{
  "groups_per_token": 4,
  "num_attention_heads": 8,
  "positions": "rope",
  "tie_word_embeddings": false,
  "init_std_qkv": 0.025,
  "lr_head": 0.00609,
  "batch_tokens": [32768, 65536, 131072],
  "max_seq_len": 1024,
  "max_steps": 5385
}
Below are experts of layer 5 (counted from 0) of a mixture-of-experts language model. Rows are named router (the router's row for the expert) and show model dimensions 448-479. Each number is 128 + 24 x the weight over its row's rms, rounded and kept within 0 to 255. Numbers have three digits each.
Before each expert's rows: a language model's description of what the expert responds to. This comes from a sample of Wikipedia text that the model never trained on.

# expert 30
Description: Opening quotation marks before song titles or quoted speech, line breaks and dashes in lists or tables, and apostrophes.
router:091113091159092118128071124108143076104078113124117161140147098119171115120137131097103144137145

# expert 13
Description: Verb stems and short content words, often before an -s or -ing ending, in plots, lyrics and titles; e.g. bring-s, break-s, affect-ing.
router:086112136137132124097101156130193093091106157163072166162188104078139086143113115101118126128121

# expert 5
Description: Surnames and their inner or final word pieces after a first name, such as Smith, Oldman, Wilkes; also "of" after a journalist's name.
router:134080091105092121124089120127137114093125154140134157108173085114147100140100103095097136176140

# expert 63
Description: Infobox field words like Born, Architect, Website, According, local, national, and middle pieces of foreign or long words.
router:146116141161070073116090179122142136093087156120132143148140111113169122178114151093111131121121

# expert 10
Description: Second parts of compounds and role nouns in biographies and sport, such as headqu-art-ered, base-man, football, School, officer, Chief.
router:066107107129120091096094136144153117101083153134083169131187122130139106143114136097100116146137

# expert 19
Description: Single letters ending or inside foreign surnames and place names, especially z, l, e, a; e.g. Las-z-lo, Sierr-a, Velásque-z, Del-l'Aquila.
router:097109142137132094145098131103134110093142133152100140132170088085156088168123113095123107152128

# expert 22
Description: Measurement units and numeric cells in stats tables, such as ft, kg, km, m, and pipes or semicolons separating scores and percentages.
router:119114096114099086087125108085135107076114157112063169141144101098161124133119112099081136125140

# expert 59
Description: Plural suffixes on nouns, such as -s, -es, -ies, -ments, -ations, as in championships, Huskies; also the words people and they.
router:127101119179121127116105126117162075103105141138100150141163088116121123136105142078103133138113

# expert 48
Description: The word the or first words of multiword proper names, especially sports teams and places, such as New, Los, Royal, Mount.
router:079068127124127105139107152128161127095133182121116147149152119129147106154125119120096122195145

# expert 28
Description: Words after the in time and place phrases, such as century, late, same, northern, southeast, and ordinals like 20th.
router:119068104138135087118114105135158110095137143111142139181139127112198111138092141134094129157132

# expert 58
Description: Field labels and separators starting infobox or list lines, such as Genus, Species, Synonyms, Preceded, Born, and pipes after episode numbers.
router:102123115166140105114104101115128130099120139156104158125162112083163094165101137130101153152106

# expert 15
Description: Nouns and quantifiers right after the, a or first, especially one, some, each, both, members, father, league.
router:103118097155080120075097129100143084109123191134088154143158113076144097141103128126109117161108

# expert 24
Description: Prepositions in and at before places, commas between place parts, and facility nouns like Elementary, Museum, Stadium, Airport, County.
router:105107133108134111118092134130136110139109140098100137149212140096136111107121146084096096131136

# expert 46
Description: Middle pieces of foreign names and rare words, such as Lo-mb-ardia, Bra-mb-illa, Gert-ru-de, rece-ip-t, plus taxonomy labels like Phylum, Animalia.
router:083112120115135123099120138111130104076090156111138164168187093121151120141105135136116117141159

# expert 61
Description: First pieces of cells, numbers and capitalised words at the start of table rows or after pipes; e.g. | 1, Mid-fielders, Human, New.
router:083129109175084091099084124136143124104101153171117167113182110115162132161120163102090099165121

# expert 38
Description: Inner and ending pieces of long Latinate English words, such as intercon-ne-cted, Pro-se-cutors, constitutiona-l, accura-te, exclu-si-ve.
router:108093078120105102116138152132134077100107143119115140159172136089130115143129144088113112138097

# expert 11
Description: Head words and connectors inside names of organizations, events and awards, such as University, Academy, Award, Party, "of" in Ministry of.
router:093116127119076086121088150104127124128106148097089164150159111123122127135101132098112113116145

# expert 43
Description: Inner pieces of Indian, Arabic and Slavic personal names in cast lists and rosters; e.g. Pra-d-han, Pra-san-na, Vija-y, Singh.
router:137108120144129091128105137129140113149117120152097171153147111109163121137118130063119118143135

# expert 25
Description: Newlines and paragraph breaks, plus byte pieces of accented letters in Slavic, Turkish and Arabic names in lists and tables; e.g. Ćopić, Kędzierzyn.
router:096137088153073099141063099128140096131101171123131145158141117106142080147144116133122136131114

# expert 23
Description: The article "a", single digits and single letters, often right after a hyphen, dash or bracket, as in hat-trick, centre-left, B.A., scores like 1–1.
router:079074128164112122095104132160140120100143137137133161123157119076169116135139167101096116128147

# expert 16
Description: Opening word pieces of everyday nouns in nature and general prose, such as sl-opes, dr-iving, earth-qu-ake, cock-ta-il, plant, forest.
router:097103092146109133102125125106189146115130124142112139153176127102179142111091115125113135150110

# expert 55
Description: The = opening wiki section headings after blank lines, plus in, during, throughout, until before dates or places.
router:135111098127137131087113141134151110111115171160106155136154100132166125160100152102114113160121

# expert 41
Description: Linking verbs after a subject or pronoun, such as was, is, been, became, remained, often in quoted speech; also first pieces of following words.
router:119086095160082127093101126076146091118111146152148134149140115108152109183107094113086139119142

# expert 42
Description: Early pieces of technical words in science text, like ne(rvous), en(zyme), o(steomyelitis), plus Greek letter bytes and some periods.
router:134096131119123095099100138100159105131132142131141132138158140067137125154112143112103107175149

# expert 9
Description: Common first names and the pieces after them, like John, James, initials with periods, and author names in taxonomy lists.
router:113089131114128119101112124094150089136127158136123150144143113080162090128116143116151122163132

# expert 47
Description: Hyphens joining compound modifiers, such as company-sized, German-American, chromium-based, plus word-initial prefix pieces like co, non, anti, trans, multi.
router:113135094162140128121111129114189143099090127150093164142133121099174126118131145120110132155127

# expert 40
Description: Prepositions and linkers starting a phrase after a verb or noun, such as during, by, with, from, including, and pipes in game-result tables.
router:113115112138110127112135181152177106099102131117076154136154099110170105191128142093102118119140

# expert 26
Description: Country, state and city names and their final pieces in locations and tables, such as New York, Jamaica, Cameroon, Switzerland, Pakistan.
router:122116085130103116147121171134139131096150145130115147120140090122142103137106112075094115121151

# expert 7
Description: Last pieces completing ordinary English words, often after a single-letter fragment; e.g. elepha-nt, liz-ard-s, ozon-e, gal-low-s.
router:107109130160119099128140116119169095123118170132129134138182102084154115127099137102098138155114

# expert 56
Description: Endings of Slavic, Baltic and Turkic names in sports lists and tables, such as -ić, -ski, -kov, České, Zalyubovskaya, Sumgayit.
router:142105130144151089134132128124172094115130181097094140117159104102134083164097151089134128158118

# expert 36
Description: Degree, minute and second symbols in coordinates, colons after infobox field labels like GNIS ID, and unit abbreviations km, ft, lb.
router:091144061142109086128080155126117124124113150157124170126142121099161134125101124099058126135158

# expert 32
Description: Commas, periods and clause-linking words joining clauses in running prose, such as but, and, though, while, who, or.
router:142089103148091102110132138129136098103112141146117146161143113113135119140103145125130132163110

# expert 52
Description: Prepositions ending a noun or verb phrase in running prose, mostly of and in, also without, against, throughout, being.
router:109098084138099101092090108109177076115145173129106152155162109099185112150085136107078112113108

# expert 37
Description: Prepositions and movement or biography verbs in narratives, like to, from, through, began, returned; e.g. went to Vienna, returned to.
router:125072095112087095107131148122126099066164146126116139126140106117163121161108122104108106129132

# expert 60
Description: Nationality and language adjectives like English, German, American, and final pieces of names, such as the y of Grandaddy.
router:110080104116108108145094133123150093094116163125137141156152121120139104124137122085118146166123

# expert 34
Description: Past participles and adjective suffixes after was/is/be, such as used, known, located, surround-ed, regrett-able, and modifiers like only, every.
router:108097122131128109123117146130181138121100155144136144148160135143180090141105124100136134114125

# expert 2
Description: Modal verbs and function words before a verb (would, can, may, to, also, which), plus the -ly piece ending adverbs like normally, suddenly.
router:127101110121082126085115168116152099123098131125127137124149132124118099114094145100099106135111

# expert 21
Description: Pipes in markdown table header rules (|---|), plus sentence-opening He, It, There, However, and mid-name word pieces.
router:131075125149106095120076137126142142105109130152124162152153117108166096133096111083097120144132

# expert 50
Description: First words after headings or paragraph breaks, such as ==Overview==, Early, Career, However, plus quantity words like over, several, numerous.
router:131075081167099098098096203154136118062122137161081173151152126091167082122118147117103113144111

# expert 18
Description: Capital first letters of foreign, often German or Nordic, names and words, such as G in Göttingen, T in Tönning, Kh.
router:118101108123133145119106109116134113101121146138142147171141113104141121123093122091133100160118

# expert 62
Description: Parts of US street, county, town and school names, such as New Jersey, Washington, Street, County, -ville, -ton, Westfalia.
router:119109109149081113132102140135167120087079146128129169128183139122156096111117145099118128134129

# expert 4
Description: Column headers and cells in results tables, such as Apps, Goals, Votes, Turnout, Promotion, plus pipes and numbers in sports or election tables.
router:087098100170118090133104154098124092133098138129113154136143110134142116130109101121090111181137

# expert 45
Description: Verbs was, is, were, been, became after a subject such as an album title, plus pipe cells in tables.
router:139119138128114117121101139133183094129126142125094156142146162094140087149105121095106119139135

# expert 3
Description: Pipes, opening parentheses, minus/plus signs and dollar signs inside numeric tables and election results, e.g. (64.4), −, |.
router:113101105145082106108116102109151129108095144145132126125143132112178103135087117105117132139138

# expert 49
Description: Object pronouns and have/had forms after verbs in plot summaries and quotes; e.g. ignores her, would not have, agree-s.
router:111122131144128095097083165103157108127123134123122153118122101101174083159113140115088140138109

# expert 57
Description: Pipes opening new table rows after line breaks, plus biography words his, Her, born, Died, In, graduated.
router:135097120149128088113135137137167106122104130126114149147168089105139100154129148099105119147127

# expert 12
Description: Periods ending sentences or inside abbreviations and decimals (e.g., No.1, 20.5), plus clause connectives like but, because, where, However.
router:130072098141145086073114136098163101095150170131080170159134127064135103141111157091102124151128

# expert 17
Description: Pipe separators in wiki tables, especially at row ends and in review-score or results tables; also semicolons and colons, plus some verb endings like -ed, -ing.
router:134091069163130130125088123131132120082125135148112138117155132083149124171115130118099133121085

# expert 27
Description: Word-final pieces completing proper names and months, such as Mar-len-a, Ray-mond, Drum-mond, Janua-ry, October.
router:091129090167131096149127128126166107117147117120126104147155066115136126118098155080118108179133

# expert 20
Description: Dates, months and nouns right after on or On, such as on August 8, on 13 May, on paper; also scattered word-middle pieces.
router:103119084162133078105141109114122131113127129110097173096141122136143093120120118073118130167126

# expert 51
Description: Line-initial hyphens starting infobox fields and list entries, like - Time zone:, - Police:, plus slashes and bullets.
router:140101113141139108078114122130167114123121118133119119149177119082165081126143114145130128132124

# expert 6
Description: Short capitalized codes and name starts in sports results tables after pipes or parentheses, such as USA, ITA, MF, DF.
router:116077106134071095125088142097129109119082174131122165147130126128182085132111107087139149169142

# expert 0
Description: Opening parentheses after a name or title introducing a gloss, date or acronym, plus first pieces of common nouns like song, child, text.
router:108088101139078113110089143131173102122131114158102142164160122105151106145106139129121142150103

# expert 8
Description: Four-digit years and the closing bracket after birth or death years in biographies, such as (born 1978), 2015), 1966.
router:119093127142106104108088148120133110094096103123106117122167125088157090155104150115093153149118

# expert 1
Description: Middle or final pieces of abstract Latinate words, and nouns like interest, research, degree; e.g. imp-uri-ties, res-po-nsibility, frequ-ency.
router:103067117117085111098133150134156120130095171146114192134139119116126085142087147087122157145107

# expert 33
Description: Early fragments of longer words like des-cribe, inc-ons-istent, Not-re Dame, plus than, per, inter, and table line breaks.
router:120124105163073133103080164127119104120127131147084149116181107133167111147095151129125132134111

# expert 39
Description: The, a, its, their, this after prepositions or sentence starts, beginning noun phrases like the same, a new, the city.
router:137087124110104090076086135123165119108094176127130138156123122103170117157106132090109130162106

# expert 44
Description: Syllables of romanized Chinese, Korean and Japanese names and words, such as Liu Jia, Choi Dae-chul, Fujiko, kimono, Hong Kong.
router:123121122138103059122118160157164090138139174128094185131132084098122136138112122088128146125104

# expert 29
Description: Word-internal or closing pieces of common words, chiefly -ing, -ti, -iti, -ling, as in stingray, critiqued, warning; also nouns like year, season, week.
router:123123056147116109105126135117160088132120147149130128129149118153140104143102154147096132139085

# expert 31
Description: Sentence-initial or post-"the" nouns for nations, governments and officials, such as US, China, Pakistan, Ottoman, police, Defence.
router:112052109129099136098110147118114107120087150155121163131132093097163111148120145106112129193119

# expert 54
Description: Numerals in measurements, scores and table cells, such as 28 meters, 100 ft, 8–0, plus number words three, four.
router:131112109156121110101136162124162110099117145137087180149170129089147087129100151109097106160122

# expert 35
Description: Years, month names and capital-letter abbreviation pieces in sports tables and date ranges, such as 2021, FIBA, UTEP, FC, November.
router:127122091150110104134102148133149117122095144147110135120133072119151109171117148128082111127151